{
  "n_layer": 15,
  "d_model": 256,
  "n_experts": 24,
  "experts_per_token": 2,
  "d_expert": 64,
  "d_shared_expert": 0,
  "activation": "swiglu",
  "moe_layers": [1, 2, 3, 4, 5, 6, 7, 8, 9, 10, 11, 12, 13, 14],
  "router_score": "softmax",
  "normalize_top_k": true,
  "routed_scale": 1.5,
  "balance_loss": 0.018,
  "balance_bias": false,
  "n_groups": 4,
  "groups_per_token": 3,
  "init_std_router": 0.0199,
  "lr_router": 0.000794,
  "n_head": 2,
  "n_kv_head": 2,
  "head_dim": 128,
  "vocab_size": 17615,
  "norm": "rmsnorm",
  "norm_place": "pre",
  "norm_eps": 1e-06,
  "positions": "rope",
  "rope_base": 10000.0,
  "rope_fraction": 1.0,
  "qk_norm": true,
  "attn_scale": 0.0917,
  "tie_embeddings": true,
  "parallel_block": true,
  "init": "trunc",
  "init_std_qkv": 0.0249,
  "init_std_o": 0.00454,
  "init_std_up": 0.0249,
  "init_std_down": 0.00321,
  "init_mimetic": 0.7,
  "optimizer": "adamw",
  "lr": 0.00205,
  "lr_mult_o": 0.947,
  "beta1": 0.95,
  "beta2": 0.99,
  "lr_head": 0.00877,
  "grad_clip": 2.0,
  "warmup_steps": 474,
  "schedule": "wsd",
  "decay_fraction": 0.566,
  "decay_shape": "linear",
  "final_lr_fraction": 0.1,
  "batch_tokens": 65536,
  "seq_len": 256,
  "doc_mask": false,
  "train_tokens": 207600000,
  "steps": 3168,
  "dataset": "wikipedia_en"
}
Below are experts of layer 4 (counted from 0) of a mixture-of-experts language model. Rows are named gate (a neuron's input weights, with its number), up (a neuron's input weights, with its number), down (a neuron's output weights, with its number) and show model dimensions 192-255. Each number is 500 + 50 x the weight over its row's rms, rounded and kept within 0 to 999. Numbers have three digits each.
Before each expert's rows: "raises" lists some tokens whose logits its average output raises strongly, later layers aside; "gets" lists some tokens that make up at least twice as much of what it gets as of all text. This comes from a sample of Wikipedia text that the model never trained on. Tokens count by the router's weight.

# expert 18
raises: "'", " and", "ight"
gets: "–", "\n", " F", "/", " M", "M"
gate4:477434493524497445451535364502552470371431542577571501541464478563413557476539519419481477538457531496446451538459444456498567566481499538543507439584525518504404416485493464454491575516424424
up4:482421482499466463514540460480449452468412424525481450488440564541531326499510481460623555453560516525459519558486473396544513499436542392460501541446480513488490452517603531437552523532484470
down4:424470470498463422494521510427460496486517505461503584493495567473491543509505418513516568419416532550489491504410605425368475467500550511552500543549462440373504505484521516562542409546565368
gate5:486526475505488544544503513498485479477500482511439501461442509560490508504521507471564464515473486522499506488462488563431460516481552468518563442506589496343462583428410544591514630460444590
up5:438529447578369501485430554479468554529354496496436501593469473515428478559471520501567400485545486481530476531488532565377477495448536523414465485572581550411499518489476524507538602531518483
down5:474478407540413564473476495502460463490516448448466399508533482471529463544488604501540438491455439530484502475458446530453530565551482508556420570504492580438459499531462560526578455459548573
gate6:466471505509498397486550469477523422600532442543471434477511480520439530488477490666403432485453512508534443566529487419450501469581569498425495481590491520459567414410486509381360489463394496
up6:512569583473542530501480415552526561492503532486434532526479521478509514518460540488426512493519478502533529492524517542510480502507477479463549573463397423520445533498497573581489541421376540
down6:426489517411550522595478521556545547588585420485565510550486547536422528539502527509542471432523492469500497551602548501499528538546528593563466513520512464515448516493515414513531426499463522
gate7:556466464471618393525529522396445475598569550447514423487435483402485553510467489473466425477458491527481548570457515385467529402487448550466540519528508515427470503490502530532455470522508513
up7:487483484456510482471540502502471464614531564497494495573494496383503549510473485517477398445448481579496571624478473425463543440503458503437493454569557480469495506515546532483464489508522568
down7:466543451436553498385514399446512567435398503459572487468483496549523529539577623433568545502459535432568409459519625459544411460374410466504445509496476478537538524461533539586494471513556504
gate8:480534485535488470493482546520470515512586494547578495509554607478505548530498510512500501488496502556482568337511527581488468498520461468585483539526491478437486451458469455555611508491526496
up8:495531466517443363496494442515530499558551467494593590579530642506526492561452546661545535454521485456468577443558503550547437562541411559487515507535557481497596535539524429454556526371468437
down8:450481560590553451533424489461563477519510410424456374538535406552505543557512515490523424557541493464448445521558562524482509622448495468442542565504500439484559530568474497508526563598521526
gate9:586544552524514489452562467537490503505528484528591498509464484430565603535478511532469586437457531412493516576386549427515514512563421451470529563503575543437540461528542469565530451480513516
up9:463485510459538526430466545483516437558482428521495601461510496520581427441532475515470468545442516493478463519479458499506415430513483471492491417600508497596488528510479479491517545519460486
down9:454537401485452540451518582461487473577462514527480389446570592627573464622505537524520538479555484479550528507535505497541616514538530608572491504584471460558486527590480544442529602537570519
gate10:502497495496448562423459538436513382511552583560501505442551495477537531500480510355408449530498541425528503490479513587456497430449477474497507463539547564485447476506554436519522479511415537
up10:455473521427411505454493483442423430502508484471451490503559519458400581446502539407513397537468541411451517494438579460446468603495512495457462535393514557454363479538544470577532518484599517
down10:415469518644505502531510553456452484389537450523436445500529556447559482433522570463597463601481461505489511518418512466479469461548411532488491431557432504410495561600493533438447534559510422
gate11:486531506415483461556469515471571487472447508583544463432523500420424474559518486441498467555485526519529603514541464449508492541463506456447521408552560399437445426512511592485457500494533478
up11:474466514436464538517613545452521502523544484440473469555502615591533357513494491522495538455489487465423447557591545478416491486465519486516503583411413494496495548522487532578494422529462539
down11:606568484446476460365451457454603494494501462583508562525571401553502515473525418547468498616513467422446583603476497608523452562557471494504492544514501469459502447517448549434641493511421473
gate12:485474485440514447517477457461577562481475457448412579503500572503439437502511467497392389502492486509403548515482447404468515511515458443565552512559460547471517485534489481514493560452489478
up12:587527498526579472487503463472507390544545441513518581508483554518518532564460541504512551507551507544460516616591511520484451453558496563447514583443481474542640588386518458533548521516503399
down12:533547496553657570352517526509463535441543513485489537497545541480605426530492436520535639541533456534475466561539455557462520483506522487509521397486497539661476484542424502528415503577420496
gate13:599520477413518491399492499482431422483495510485583471472496470526493553510564501514423439464475487588515488484397625504524551406497492452524559538408560479553523565399388557517484568497466500
up13:440501500497452469441531554401479491562418534546516429414511474523531520604592437472556454492558506535551507537521586455536472445518519594416511488487540513575585501544451511472487383557482508
down13:496470478562506533396467519376465460537487510588512405534512414475530433459519457516650483443587442481481501563546546384544499515484355608493552573478523435484509559484488556485603476459541424
gate14:534527479524505472457460478422493447460539445538508444486469443474507560525564485521478537487537596440533609590405437521524541489555448562521501507494570420468496497512538595491423540548552487
up14:478463568517604352599542409475508494489489524492453432478512539552432486482433493474499521474487553541489439353577549545514467494436597445479529493462493521470474448450407465560507493474538516
down14:447484487592570498644420570557558469465593471527467520532567520463505456456481499487444402487538513599447450550492528512490510424522596453492527524541525468487533568557568554514598538461551431
gate15:467467512448461561550511479620504470437562530555455465471548459548533561556516499479550467497490564492514534505560493494494557549470560474504465510567490514495499460537508443547554630479501393
up15:479518534451482492541534506434605564603490447588588489434536562484435506534502454555451457527444504548503527500475537474589520537478532585467500425471504495494476470526438591421509519526593394
down15:468502490517510514522419339466482551563569439526516486544394447475481538423555421506457456398453524505381492468519325497606462575481576516454553478424481365511450531545461507511415537518489541
gate16:554530544450558473495493414538523405514447518417540506589470373430563496494550486518444466489540522502534480511462540569544508526503482554443556463489573444527576508446445546503502540460409482
up16:518515515506480441477477523479439437506454547483478490536545411335536424570466463543476395522538501582557502574474533555490458459518357517459490513500642503472527442532515491474450454498499558
down16:419427494531361490583518526478462510580488507411531483412510481500505450514447543499433528479554467473470524544523486421531513540487513542518433492518528623489488552465422547493492399522486511
gate17:500523461494621504530477508548503454514546536465603500593598462524524596535518405497440526511543509522459515511452525532533525655499438538458512471451490488507546569569541522495488484497382532
up17:511499513447545509426546521509490539522516514517382437449490529526480505423557517529489446588457495478502514486567499436480461441524592515510538487604481497530567459442474465574439488507569469
down17:460544488438511509505498471474482461549618492591432342474475499527489480453576520487468505529464512497477540542451507424466490560543439519520601512490494550507544491458587456539489532446468523
gate18:468550549488562589480475427537529466454543521459536397599505417451452546553558531520477487552543472516439528481483463577533485472494462528493563480519522422517461486461480527434520421498438365
up18:519433482597520424543471536522477538450508481492475511425471640535531430413485443512504543510552507470522468483492469488441575493496594456497491513515474539426499509474494538692552611495507584
down18:524463484327524457496457446469510538455571523474485530542473536539528498563518519605478521495531475525550514490515501521541444565609494510553405408410442428459498461498487463487484442503492584

# expert 6
raises: "-", " into a", "- S", "- M", "- ", "- Sc"
gets: "\n", "| ", " (", ":", " was", "|"
gate4:534445477528523434502503426507448393508489612523530461446485491467523474598525484526383454478517538581529544383484424519472543567390687562462504559470478481440573483497461441490481479497530475
up4:500510513515475489472530529496575566576456502521492613482528554573607480585497447504527511511505529498538447663532615449549429481619535500464509554499506466503441458577493550518472491513484445
down4:538598564496489530404475486484526544476399546523520571472589480470647494526578504538541585497560511560526482454482378520560524500518473446512534528615471633397528582462565541474480556574424590
gate5:513509537404484423515491545437580482546538536428567459526497511503354365465562541518464596489501541534571551440453551528410394496455477487438520525490551605489471471453409489526535531504426515
up5:500524477447553411423565436562482586406568492472521576501538532611447486495588501415516456507503484503501528561483473553548435539582505476464500488505542481497301453424458538445536486442562593
down5:443495470467520473433546502431523523481429485489434510540476527484455503417502499516436503485563530582576483444474509439436468407468513496570466473641512562389474485492446477518534474505510517
gate6:541519550497579432535529371492569439434514529588591505352466567540488505539465439476497529443449605511475481591487472489436483462572444528461538581434489532534502500444408483433599506544482511
up6:484474440447386460514526564460444585503552454461428548476461582599489474473605522511509561477520455520579524510533524492540548499494513389506510538530592498543510536611568464510506423555484483
down6:615599521469422529516500448470514486526517487490453606520555591494545475536559530449457545507513491571467514414544490477587465398422559544523562562540476465509515599446533534523436538499548524
gate7:554517556512517535493480421495540452461521462502404450558496430484534473468498482502430542495588561490432500394550375544470568431496463595513524500562560469405532517372491525494491594458516504
up7:475518486507499535468534583551459555543497636452515539443564474483497488589476527503598469532502437557562477563425567538518455577474556426491516454472393482581542491504519527493485493499496527
down7:577495537495479368453503462481554464611524500477446580478495547507549507529487502534529517477416461577443520448458520467551483481503579500476567564499432516553575384430437516495463379470574514
gate8:492478533483454456513479441485479497475503496517546366514424400530411518475484481479530371467448543467500575468468497522523452496537469517456517444505439585472489467472524419483494513511516474
up8:546563341458498536485553455460508555537539557541546448452434622534515488535494487511530474567531471457556386507507502542539442445461521511466509495478487549488491481618440514392543475566584503
down8:513429473493525464625460472442507504509524478506521438478476500449477582447419537489447429562409572461463591524451493609398461484524468552537439490465542436531521563563490494568504561513469550
gate9:500489498467509451542575469573532553437401553581592569449461643455460458518413464520408519506440522537487564437470516427453581531503528496555551509457497443512539577530513453456507453474498539
up9:501524572527513484538594510445500547559420534491475467403414595511531438483490538492492515476487594539504492504525421491436432424530604503551496571504583499520570453497528439495416482484505465
down9:400350526480446521435570456509460513540470559472542563501507471515521484521503547565491523433600483509512531561510425472499588535480543498495428487565482458462382425476545516432575363476465565
gate10:514496461557506459522457528479453473528505401352557439492467512530470457563568518439521395501560511460471438543505539487492431555540437536510482506509504482500445471606561488545544465522507529
up10:517451653492436536525476460570499501548515553448537475450434557505421542571492501509544550515571536502489400568483471557538432499522482456480539544518428477493606475411489496537451473485552480
down10:430438630503422469524520449461506442536449469568538485490483487503512489468530486492481478463517544430566415535452524417481506503624448505477513599463484432579529438496476515454531558484518573
gate11:501485443542515446470495542540430511381564512435515491565601495567575503464539522533506566562471471491526521452428487459554520554414572590441549485493486495474497574374543448521467444533493561
up11:480507574438553453516542502503565452511497495543467515535520474496399494549493523488523455448506483464466503562485515557433439474536374404484487494517492502526504449496386505440572528501491514
down11:752418517451519497488507484528541511500507497531465529511484518499467482518383495443512498592612509498475500494568490512427465467631515481466470557448533494540521571486486511549534473417461520
gate12:506506521537514415568487423542609574565506475527469554505481610585517509502478435491505414447528496561475457395516442563516443525547533509557558523495469470494490495530322556547541514512388498
up12:546513437504450584422435605467430452487536553418547485463520446441558458427625454560484622554475517487487617503477489412582525530350472459473511547486547575532625531467642460389507517559518483
down12:601461505481554531484510515508461468482504475462560479447647474432369508433468503482517536468486534509500555580473486458608426513429423516357491470551499465593531525496551501424446514554575509
gate13:474500561421556465462518465563454435461462512545383499435546502462524456534513506541444443518536476533516491325406423494496526549461469471511514436550449437521515491409473570511505478457397439
up13:522491520569498524469486414514553511452535487550532539555382547500524454467490504442463551523560528485506532539481476470592621508556572537468505557469563560492444502499469529470517552432491545
down13:393447603496505544486480472622539373436596473467554536423443425500464489487479492491412527464481543407501494557509535476512438477525501530498443489442462451451487472470474528492529530436559479
gate14:488553559408566475540526453487556418548460455609476463522546515579511502601387558548495491447537529529518538503503436585360486521458492504533446543464541473487556488526493534547536511453496449
up14:479428447539507479528545496492494549495492515469587494566503593432451447451502492444472478508415543539481410517525508469532492567518581463473550460489470617491492480547490484531492454508523513
down14:730472492527566532451515452582377490492572477487539462589435448455469531472561446488475531433552487471495498392514475474603463512566502493508606567481425458537528505539543475486486441472477508
gate15:540496449546514481538425512544598504508485555474458544534615493481516559494528514589543530558568454380458432555505491538506393508460479447494531485522401510518551546452486510516501509538447483
up15:522541339569532498514442496453566468446525540542374543567544472468493544477493489510492538528528444395450489590570510515559514480492536481493496498474479492647538505546559525455526487531472461
down15:352499557487459445490485481511437551484482516506523604526546497540567495453561525483569574468444620518549482520580521455523483484376538501625389462557494497528494429465465469436457518483548544
gate16:525495534485523456444531458572492542560370492501571478569528429488490459527504506518492485496489534492465478523664549558466475577563593495502462497543474622418506513441494403458450488543539484
up16:476418560517492418449548486556527531460514435540529542475533509567421483525504560532451509475476457563448439461393508391536494501517525517502515539543478464578596553452539559580502461498510496
down16:675479464516545523418559457585449577434594505478473576471508463582495578566521540432462467506494456570551488441456466504537503467450455541462499442519500368512509495559545493521496459534525539
gate17:511526415536614523516546464513499384474497480402403489484534481459520511449491534522474547552499483530486535458484493587598549547557507512577523529466497521495516503437474502457496552547426627
up17:507520558411439438478397551519599532474570579596529538517453556554475521531485446488471463509516504435493463502563538470420452527457475438412525519479476482488497522547537530544531509464638430
down17:647504542494460510590415553541491420449564534555418471579498529472476525394540446422389483605534469528473433416505536498507429437481520520587539490482473586450452601560470562524479528426622468
gate18:522490440495449606458410520536450597514493509448442535489582614518575585479481558518513511454492574476607584510491425452583504571478483447406497542494516466540408451498486519494513486550435537
up18:519470400476500601500436462550487561566429483442456475447529549469536654530489522564526501443541504455550539478522529416449457531504516472434557515502538520498486503473499462523463422546409525
down18:436549492465455561511448510491473436538453516543481465489513511486596522577522530601539503475520600567509606437526513497583540525533508526462481531431482532479519495395537521561465449564442550

# expert 5
raises: " only", "ter", "by", " subsequently", " others"
gets: ",", " and", " (", ";", ", and", ", the"
gate4:538519461416500585510505536542559539522467463471491511563627467438534519437450508483546552478551472491454426540516489398505518487553444458565478517516433427446458515450451503498469437581520568
up4:431487583520533407497495487471550387513553534517512491474416510580415461596517412532494416521370538509502543491500473611481473574435582542368513475468571479559496497592498544543479542448496505
down4:590416530476438390438479530574475475494487551534499380603442495506496527538528519596463432533493436520527518475428471556454325504476465527481503464450515444534510531567494526482536501423539451
gate5:419462503435417459560514584450581424519544492460434489531521625492459521523507626498499413422491425476473527516451478578435422405507494469496522494519424526451388460483436526530451381534528512
up5:506496430485532571467518462518441508508550561404516449487491513470518528411562541506433534530541478522489501428491465444501594501622492471517493488556453463479557471481510505570560545495558560
down5:504502458498510464505564526508648538543505520468543518489448438575503531606431509472509427472415568544417495606448441536348467470495499515553566501550563492442555496574509655490467431570472515
gate6:515508472633528483462505506617482591439514510505470542528503496506531528550494528668431509454537576471519545532463515532517458562531565508442490512517489449513504493489514477636553542495407558
up6:479500433609476522385446595545516540438519533518490475565524573584646519593564541585450497449497571471540530520444547487534450574508595552437494492501484468550475480544532450583509518536489534
down6:397464504518395451599376494548412549435473487505533350526512490463540520485542487451555548459506535431503489467568522428408507484532379518530498495371475503490503538504520433470449488503488422
gate7:490460512552450469528532426566463548539442456494548505631483432432526495420500553499441422515575521578501431507474527499563627494531484518496533560500410445503555517458496559549529517463493495
up7:502483474617462535486535397481501512499491552541459492532436480498473479498470541554450420500457543531516404467416542529544568448611606558582515529489624505467478462559517487473435489489529564
down7:399517588466457481460494468432495483539578600515555552483509450551496534500439517563525481444498571520471424506484583663534447515356543527517557471548568511488497486512381512469531485540481509
gate8:604480553478513455518428484550589515517519460462470538471439509496448443511495534476477474549547494447581532572540547531565585521457572548444562581583516520521589539579446467489497596414425489
up8:422493513447561532502528540479459493446562555544519494562533459519503583652596463517505615439471572510518486369508420435481498509553442521583488460456475488524494483542507540552412525502500495
down8:521483510586536513582492529537513498517536484499447555580399574505505502512427433535634584427577447473573465436509521500495428540459423517543507518437486553487488410557402543496483449551530535
gate9:542533392497509547467446491532417381533515609463483494583560310426593514501410461532500463583504451598435487518476521450530515454560511502506497556487481463475421447449482457485511503407431457
up9:551478413547592493427480493500482510477505525528539546546475456508536445536482483485503472538567415467482567516555522435465416486508464446518463513522417577554467534526477492434574527513471513
down9:575531430502550501533480506531516454445466440562489510588484521483476413528468493509567539543502473459468441542479428453465492574489474477518431571501392533491468442527525544561543510455524505
gate10:508514531472502443432393551559492568607461467431457560472563513553519433497497511547501465523521469508491540445531472665487468423429451452477527578458406493548446534424462502548556473506342512
up10:533500521508526518556501456593468564428577496531552534529458531557438600499589494516437507446462535512538501516429481503531461624553458557533515457538553474570592543543448480621440604473459460
down10:369564407498550429556523601455468511536524476442458495550467525529440551521576503543467555467443461502500521504459546608431515499583568469507532487447535445457562401542516519438476564473418432
gate11:471476565383561474541552527494505509494543481508514442463512614512392536548559477538497539557525517516519566457545478459481553473500573470590517449494489510450548498529449551459490484482471442
up11:522521465523495479424492464478493548499496488448602585473497521574469419570657467542473519512508484510491450442513477465543625468489501502506518540543528494529548566497490527511405548497560495
down11:438488584535574545561444487478496483474544360516499491510566563494468484492498515578488501525513552474466547426646521434488491526487469496533456452500498554524542569407432521538532467435472520
gate12:500520526492474571536539520524555450509604507364510569500516523534455529401477542488425534561539521499446493498518403573492514559481482440516493549527510486408485501422488541554528469438510563
up12:545525486479453402471429523457510495569451500605478437540524546486477490558505402555516440484430504561610482466501565470557483436426554553438556509476488463619559540592460477517444516516442421
down12:818557520525476471487486498503509468474531627483472576506508479498489480438484521553460508557558531479481520511482470520563478539476545499506470482480437457529479474356485477525591564464454517
gate13:523482481558555534535497448448453519517492581448487478560564319537521519427433465535495523499541466568460554437414476527555497446425532525535488578493600523436512467496522550356480509452431560
up13:508526502454543456525487437520426534514536617473426500553529521522447459462422496474460551483493430466502518492471463569515533471449502494520472519549477565481502482493431474485562530499504585
down13:488592462532519494454438490519539450470513444399469445558521466483490454410523565521564469418497482454475534540598432493529508505471540502460520499594526434469443491486496459478505481551445585
gate14:477501502529521542500456482491455625454556431433468465404479462496498550492470567447511471411460505485474351482569494476527553512550563501560497474484543537592515567563528530623456537535551501
up14:479477522515529539529491495409457531417542428476476522397459487529485551541449557407548445429436444441472429502505452435454532530652574466587483455516587571594482545565529474680474497531562466
down14:232482497484435576524543467470531474520518447486543501427552489595510468523490484427509527480429393484418558512497503476475545476485482446555482488529486431423476503505481432515488558542536490
gate15:484498405471494508468498504571462508452501506466522533635539383483517472481477516511496568442519459499494591439487410518477485508542547518602469517553426498444418436384462464480484442510460510
up15:488492502613480475488557495417478555493549452433473527409494598537519532477559506436529389548462499493452483453490534391477501509412480459415539462493475506422612547478536550492501482532526542
down15:605461491546592569471527458511602463446452532542473492521435557482415398571460539468578464548406535476485549516538524591582458497484518353438605537560475550554436474585551544496546448473495559
gate16:477528495442568567434494569470506428474512604434628477487463474454491457546506464446491601656541497455540559440501545560453476506494529441604530467520374385436489482488519526480593512458505551
up16:482599464460604586459518530448483456453542507435535409520489429455508489561505510446458554614476527488479522425509471569448473465459555418496497457503444365440480517467529452437519519480494570
down16:302585465382614490584453492553551480582538503469558462474488513495496467533526441512476524514413511592477462512502433498584527499404466499540496424465532508521485442496550523453475528467561488
gate17:530514402458452483435528545509587526432543450460555446612436604509547502566620492551470530536489463507471539492560445454530501483457500558435561495514502493439422436509451489461533505502544497
up17:476532461518534529374528546553440485505555454461520525481369606478574533503548529555461477530467511511525547429477455519470458494462562484447509460491507517505477512482505484654540482542485570
down17:664562562505534454425394555563468405534445515521531538494496557568516498527470439574450468497512478490522560540526490526562421421465510562384400481510530462502450408545471520582533482496520436
gate18:514504573475478550526492559485546565536504420559491530596549464525555437530628523549569479532483561498579577507411465507481488422430443484417521468482464414632531527563513535461481457472468440
up18:550470552400487550571530561505578454578488534482554575522474471509493412509555449536489529562551502446582486463494529524512561441406483464454537425502391447627513504609411566460501482423467362
down18:507474526514565444481525456488534486482506508515493469404532451417514410490578507491566564522433549443522500461489421388456496476392458454542463473515521557543541483438486516509488432429547551

# expert 15
raises: "\n\n", " After", " They", " When", " Their", " The"
gets: "\n\n", ".", " |", "==", ").", "\""
gate4:495549523522613544461562449557509452547474598562534469494448443514517520376464569496447520520495511522523526401515461490488525506627459527524499550468545554445537531500529469523480531428521500
up4:514469453422498393500437458492512502461505490423369504481573589472478444521559491562554483569492556587525483628463508513567487531458553513466553446460487486613488436513517501416449512540475519
down4:663452497535506488574430470566457533532518493507508392441540464518501503460501564509392477525496428552561428320423466533534546553440547537551473536491525596540522493499554458429527438439459504
gate5:513493564488522552456490499455474368490595541471561564566530478550511597538519421547475539491506511400472509392613531470460465489437550475520514511534441410490488533501378487540451496510435512
up5:457494410548488503420498460506445541502397556546451515487411487561546500496463538442556476489522528507538464433423478485458448558566481587426493511484540502571564515466532472407418446491516455
down5:366526572487505555518521507456514440471562467494540621438583483553460629517532473527541458517522472443447591509549479453442520473480594510616442515594481426460462428421458490545493474467530599
gate6:486541488447493486452521543461490414537562556469543485506420552507570550541509552542557470461517474510461481606448563453387491472494502460448474474474518479537487410484479621539520508513465516
up6:509452527541528513561455514532413540459461563472508484547508419536545502539437484400524505494531529453485477499517502473545448453597467563552469589503455533548520609474562409473487518488555490
down6:485443448412459539482517528577545482448520513569576427416537482491510535438513509434426523525376588554506522481478617479519556459526468576542487479449545458455551501558431519505419454519487479
gate7:485547521447536501397431418446508435457450477479460505570419486520445499493540457471437509577478465532516489470488536518486434618432428485453470450521485558404428552421474539630397515492541496
up7:489486517480484406483572558499426530465606432451538469563517479530402525524543568482508507512520485496507553507533424507519516518499470513467498526509546523554485551475516521502536529510395522
down7:522441500457454502498485469469474420449472506379523409513458480411481519497600486487420393588467471542533508592443495500466481536464509542538456479545480606533486475460558415592492484587499533
gate8:506496529429557465502487530491447499458486464522467491522497575478512493481422571498575426481476508488500557444481524576509453516485534509531523468502566560554496489448489544496485423490506513
up8:480524474523509498416546544534515435462509484510485475383466532488479535615532483497488529468524515449516477499545436495530472519497539535546560466531495489506479465527435464497503525572544480
down8:419395592537428573489516554592503470486512508539503419453443482496586515497604421525486560524526530579553507510522507539461564555473510557557468454446484515467604523561550544493537600493469497
gate9:506550463484632537454528415553469543542541518554487493597434589479528501575491524458476605527452538511517467598606520515500484516466548560477521485451465503600525453597490426488440503493514485
up9:497458535435466473513451524511503561470446504401486463420585485489404444436518542603500505513525457491514467491482441512584546525435459488506473457508571535519469581390560568431534525530516488
down9:572540467383488537544563543526493613463570589542520600497561512504467457488453499561482563488394510450551495528621371501466494462393500532510550552525471446456475494518492458481430515448576581
gate10:513485564496517527489447533527497579452520499508472489497470518519543493492551473500490466479502629464511449515453376492535543422586517588525456512480542603533528470573578533481568529463526414
up10:478533546517389555430403612480390592499524428398561500485549512522544458462488438508553450466453509445504453469520434520475520510451456513558431576479500473541527568506512513560461448494586512
down10:392488505515437443492522484508533485495551541544527473509492451489501547491465572504543516513547474414483550468519534468548451521483350474514537505510464460427583534490470477603502470568529516
gate11:492476514553547496571469547509450445539487425345454514563531475492577513467492538467512553527602532494531513475400460489474413538544477505559507681535527504445502551469590497534446487400434504
up11:479469596478495512565497535480485427466522570435558545639523517570556536491517477414531527515553529440522524473484559412459466554538434506570482553562482425384537550493487487608456472384483516
down11:163532511490426583478511459461521539473539449480520404498489529542489535570539414529557481497458576495449532483554440552243538493469518505478521490472549414497503489497426503469453533518499475
gate12:517532548474427500458517575482661526530595470480513508512464582493527512516490451563500511507466533496493520527549483506559516469480597405386476472480403461517429475547422615465503509468458496
up12:482479558533608524504514467616418468464510473465519481533524520420442494499510535523427528483502429506475509435514487517450541506561437454482533507568490489464571532448484454631508600441551422
down12:651431480502589508521526560565414412487481557526466536486565495509432562453488550539455553505508487486512478491512641506476406492462471507496404431377524424488562527537476425512499471470474491
gate13:483485525381461517519555524492578459507478478531505531508490474463507501574503436565446439519488475585515578533572463565555548495440522448494526485553353430490491413530469568454549550491558513
up13:485482514351561528498510461471533452499493491582422518410415536513516457577573380532556398478395481507490538572500523547529483531487528517487487477524524544485431442423473499420540489572552477
down13:351513517464520616430590524495489490478473411474454465467470503487524436564542570490606478487463531473498569590519487513442538570473494507475567446505501494545479495490532542412474533481427479
gate14:506521477615545400500472441460563541463478535539490506556543602500485501455497529501584505528582450513511615539453452469568492508522585534450515453523533470547470465572479503566529521479537506
up14:467521503510481496426543536519445445440489510443486484484544491543481460468486575562583493486514418530482512478530584530475595551367503491517479466521578473498478459449448454623534472482491482
down14:426462435596561552497498506455423444522597489453444483430467497542525544447510555456529496530488453495495532492589531466533521525415361468593421506436512369491459542532491448539443422448558503
gate15:478486613400526557564517566477476435469526521463580532531492431489575576559536436544535515480543485411478523472535400467410400478492466459525519502545550459466507510431400496535432432519501525
up15:498525515344488463522504495465575531576492603490508506434493494507536506508552381470462489516489563515510521576499579483508551482479573495527456473455506532504457460595501530486496556520508458
down15:861497507580459463482545474548470429534489563533427516535459481473502504539525590490481533544487471536529484491483579470631463474481500531516456496484464480521539569484556457415531435483485549
gate16:537536483434564472434571469534477511543502497483494407501460528486458459526459475555513469473556512554459594482537461478570595465500467520432626461527464492573470523552539512449471659427424551
up16:462472353584473512475544502510467613523445388620529469467432477509450437537545538466604488402553525578502479530492523523460516555482509595489511484486588475581555480570626480513488489650587544
down16:475514514526471532483527511570536590434445486693531572448481505563582507535414469496466427491546479529443482518489462446460479480465545573469464470482499564451493640537461503484457493560605584
gate17:585556522463541514570471538473532543536523530412549436474499430395530514450476512462478539494496590467490553513511456551528530617546439490560523634495531488516593556503590512514468476506519431
up17:494505429497457472487539586493434533549427359483478526533534444442410509528524523411507550491497502499526507538426520533488482496436465484498463552499517488536489501552465411514472412690611553
down17:443558483523500497467526492503517559376534480696594551404545601458493421503469522384481529554512471425472543543479606407459473490491446460427432570516504538550558541514489534575516433621500578
gate18:513481522608629529482509483507512498480471588469508499449421397512535568458442381522501529503496522455485517390424445490500469442446496552546513540536535493403482522494517528486490484404488496
up18:476493539581558514487517477525495459451505577527540550455450381539566539475456394541502523465463548426492522368434447469478501445432563541560491545544521471383461481490444500524475495421502493
down18:144519498468528549532480517440534520507523462531541470463482538547491548513474486479528454438454535475463525552545492506299540471480477453478499470470554397469541491530409501534468547552505501